config.yaml
d_model: 192
n_experts: 256
experts_per_token: 8
d_shared_expert: 0
activation: "geglu"
moe_layers: [2, 3, 4, 5, 6, 7, 8, 9, 10, 11]
router_score: "softmax"
balance_bias: false
optimizer: "soap_variant"
lr: 0.00489
beta2: 0.98
batch_tokens: [32768, 65536, 98304]
seq_len: 256
train_tokens: 525700000
dataset: "wikipedia_en"
Below are experts of layer 2 (counted from 0) of a mixture-of-experts language model. Rows are named router (the router's row for the expert), gate (a neuron's input weights, with its number), up (a neuron's input weights, with its number), down (a neuron's output weights, with its number) and show model dimensions 128-191. Each number is 50 + 12 x the weight over its row's rms, rounded and kept within 0 to 99.
Before each expert's rows: a language model's description of what the expert responds to. This comes from a sample of Wikipedia text that the model never trained on.

# expert 48
What it handles: Suffixes ing, s, ed, ings ending verbs and nouns, e.g. Writing, defeating, serving, styles, Records.
router:60 66 62 40 58 62 38 56 62 59 62 60 33 59 48 53 37 48 34 46 55 62 43 37 56 60 40 70 36 50 47 56 43 50 61 38 34 42 46 56 57 45 62 59 34 62 60 44 60 36 55 62 55 22 49 37 64 44 66 49 52 54 66 52
gate0:32 55 66 32 47 57 31 44 35 40 49 28 61 42 46 49 64 49 25 59 59 77 47 61 59 48 56 40 60 63 62 54 44 31 57 53 52 63 37 51 33 47 70 63 33 70 66 47 47 31 46 68 43 55 53 60 56 48 41 64 46 22 48 61
up0:48 56 56 41 59 55 51 60 60 30 63 24 41 66 54 63 50 76 44 52 58 67 34 32 40 36 57 45 41 53 45 43 46 43 60 60 35 55 48 42 72 56 53 43 37 36 64 38 58 53 57 65 41 49 79 58 63 44 53 39 63 42 25 62
down0:55 62 71 38 54 62 63 44 60 39 73 71 43 52 60 48 66 37 43 62 33 80 68 33 64 61 56 54 63 40 46 61 55 37 45 57 45 53 63 36 70 38 64 51 52 65 63 61 49 36 45 41 48 54 50 53 56 41 55 44 40 41 38 53
gate1:50 69 55 45 49 36 41 30 46 64 55 57 52 37 20 64 63 57 58 29 37 56 31 21 48 24 50 36 52 46 66 58 38 49 54 41 64 51 33 44 38 49 47 39 49 57 50 61 42 52 51 62 50 51 46 38 72 66 61 69 42 46 55 54
up1:43 57 37 55 41 74 65 78 46 40 31 51 40 66 78 47 46 32 42 68 60 62 60 69 51 67 69 49 55 58 44 40 54 45 64 56 46 53 54 55 40 77 52 36 42 48 60 38 59 36 44 49 52 59 52 65 43 49 31 41 51 69 22 45
down1:48 25 38 55 72 47 62 41 30 45 61 54 27 38 47 87 49 64 35 28 38 50 44 34 53 44 37 43 50 42 35 41 53 62 60 48 36 56 42 44 54 42 41 37 68 25 44 60 52 75 47 41 45 53 59 56 65 43 67 43 43 52 59 44

# expert 10
What it handles: Commas after names, places and dates (Ghent, April 12,), fused ones like s, e,, plus and, who, which.
router:54 47 43 69 54 40 76 29 69 53 65 47 49 55 62 54 66 65 44 72 43 37 64 71 54 56 67 61 57 47 41 42 42 46 47 68 62 42 32 21 68 42 47 55 45 39 43 37 39 62 60 36 52 51 58 46 54 68 68 39 32 44 62 42
gate0:42 50 69 44 21 33 60 63 53 57 55 52 43 31 52 68 59 63 42 51 51 43 47 39 54 46 64 41 54 58 48 57 49 58 43 39 62 54 44 61 77 77 29 43 57 28 43 52 39 36 66 67 32 47 44 58 39 56 66 57 41 68 40 51
up0:42 42 67 42 53 44 25 61 49 44 59 52 57 49 55 38 67 58 45 58 40 48 53 24 37 57 46 60 43 56 47 46 44 73 41 55 59 47 50 34 78 77 37 47 61 46 57 65 40 41 49 63 56 43 68 56 47 48 57 58 52 62 45 52
down0:26 70 46 57 51 36 64 54 45 58 50 47 39 69 70 58 58 68 54 53 50 58 64 43 18 59 44 49 29 45 39 61 53 38 28 50 36 40 29 58 70 48 33 53 53 45 39 39 70 45 53 58 44 67 46 38 54 72 85 63 47 47 54 66
gate1:35 54 47 45 38 25 52 69 70 64 40 43 35 46 56 47 44 54 57 37 44 70 56 37 63 45 73 53 36 69 51 40 51 58 41 36 47 55 50 30 49 71 77 31 47 35 70 57 51 62 27 51 54 41 55 48 37 57 44 38 60 50 40 60
up1:79 44 41 36 50 75 45 43 27 41 50 58 65 42 41 42 56 44 50 58 52 24 41 53 28 45 28 51 62 49 56 60 61 42 56 50 41 56 64 55 41 47 27 59 63 59 31 58 48 28 65 46 55 53 57 42 74 36 49 67 48 50 54 35
down1:66 43 59 35 50 44 64 37 59 57 59 56 36 59 62 48 12 61 29 53 23 34 58 54 42 58 38 20 54 63 51 59 68 50 52 49 64 64 81 50 41 49 58 76 51 56 45 34 26 57 68 28 53 50 49 44 54 49 55 46 77 57 49 61

# expert 8
What it handles: Middle pieces of longer words and names, especially ic in Historic and Chronicles, plus iv, am, st, e.g. Pr-iv-ate, Hol-st-ein.
router:60 51 58 59 44 59 62 44 50 58 47 67 42 61 48 52 68 49 49 38 55 34 45 66 53 61 52 55 41 42 45 46 41 63 50 50 52 38 56 41 55 84 72 61 66 57 42 33 58 32 38 50 65 61 44 41 53 65 55 68 73 53 49 62
gate0:41 50 52 58 61 55 48 53 62 55 55 56 51 36 51 35 41 56 53 53 34 56 44 58 67 31 44 58 38 50 63 57 58 66 52 43 42 35 45 50 62 46 24 57 50 27 44 49 39 50 57 60 40 56 36 92 35 40 52 48 36 40 49 72
up0:43 54 51 39 65 31 38 69 57 39 63 49 60 32 39 35 59 60 45 61 56 47 35 44 52 56 39 25 31 53 42 44 58 57 35 47 56 54 47 44 64 27 41 21 44 48 52 30 51 35 56 40 48 46 35 58 41 62 33 47 62 53 57 56
down0:47 69 67 52 45 50 27 59 63 65 60 51 60 45 58 29 54 53 40 53 71 58 58 36 64 38 53 41 34 61 50 34 62 50 70 42 30 54 58 37 62 56 61 67 45 49 57 47 34 55 39 54 27 71 46 42 34 53 84 46 61 73 62 37
gate1:33 53 76 53 30 51 53 29 57 59 57 43 44 61 48 58 39 67 64 50 71 74 58 56 47 58 35 71 50 54 45 32 47 62 29 56 66 67 33 68 66 54 29 49 76 52 31 62 43 48 56 48 46 47 46 56 58 78 49 71 28 47 36 58
up1:38 52 46 49 48 44 58 45 52 64 57 28 57 66 55 45 31 56 43 53 80 42 54 47 48 58 35 49 49 55 61 40 27 47 47 64 63 72 37 36 48 48 60 36 73 75 50 33 37 60 47 64 52 39 34 41 25 66 41 87 53 43 53 46
down1:56 73 34 54 54 69 78 41 43 59 48 54 63 60 68 49 24 52 42 48 59 61 37 37 56 51 26 53 70 73 43 46 40 36 79 53 60 40 39 55 61 34 54 59 41 57 44 33 47 47 45 45 50 67 55 37 37 26 40 51 36 46 57 58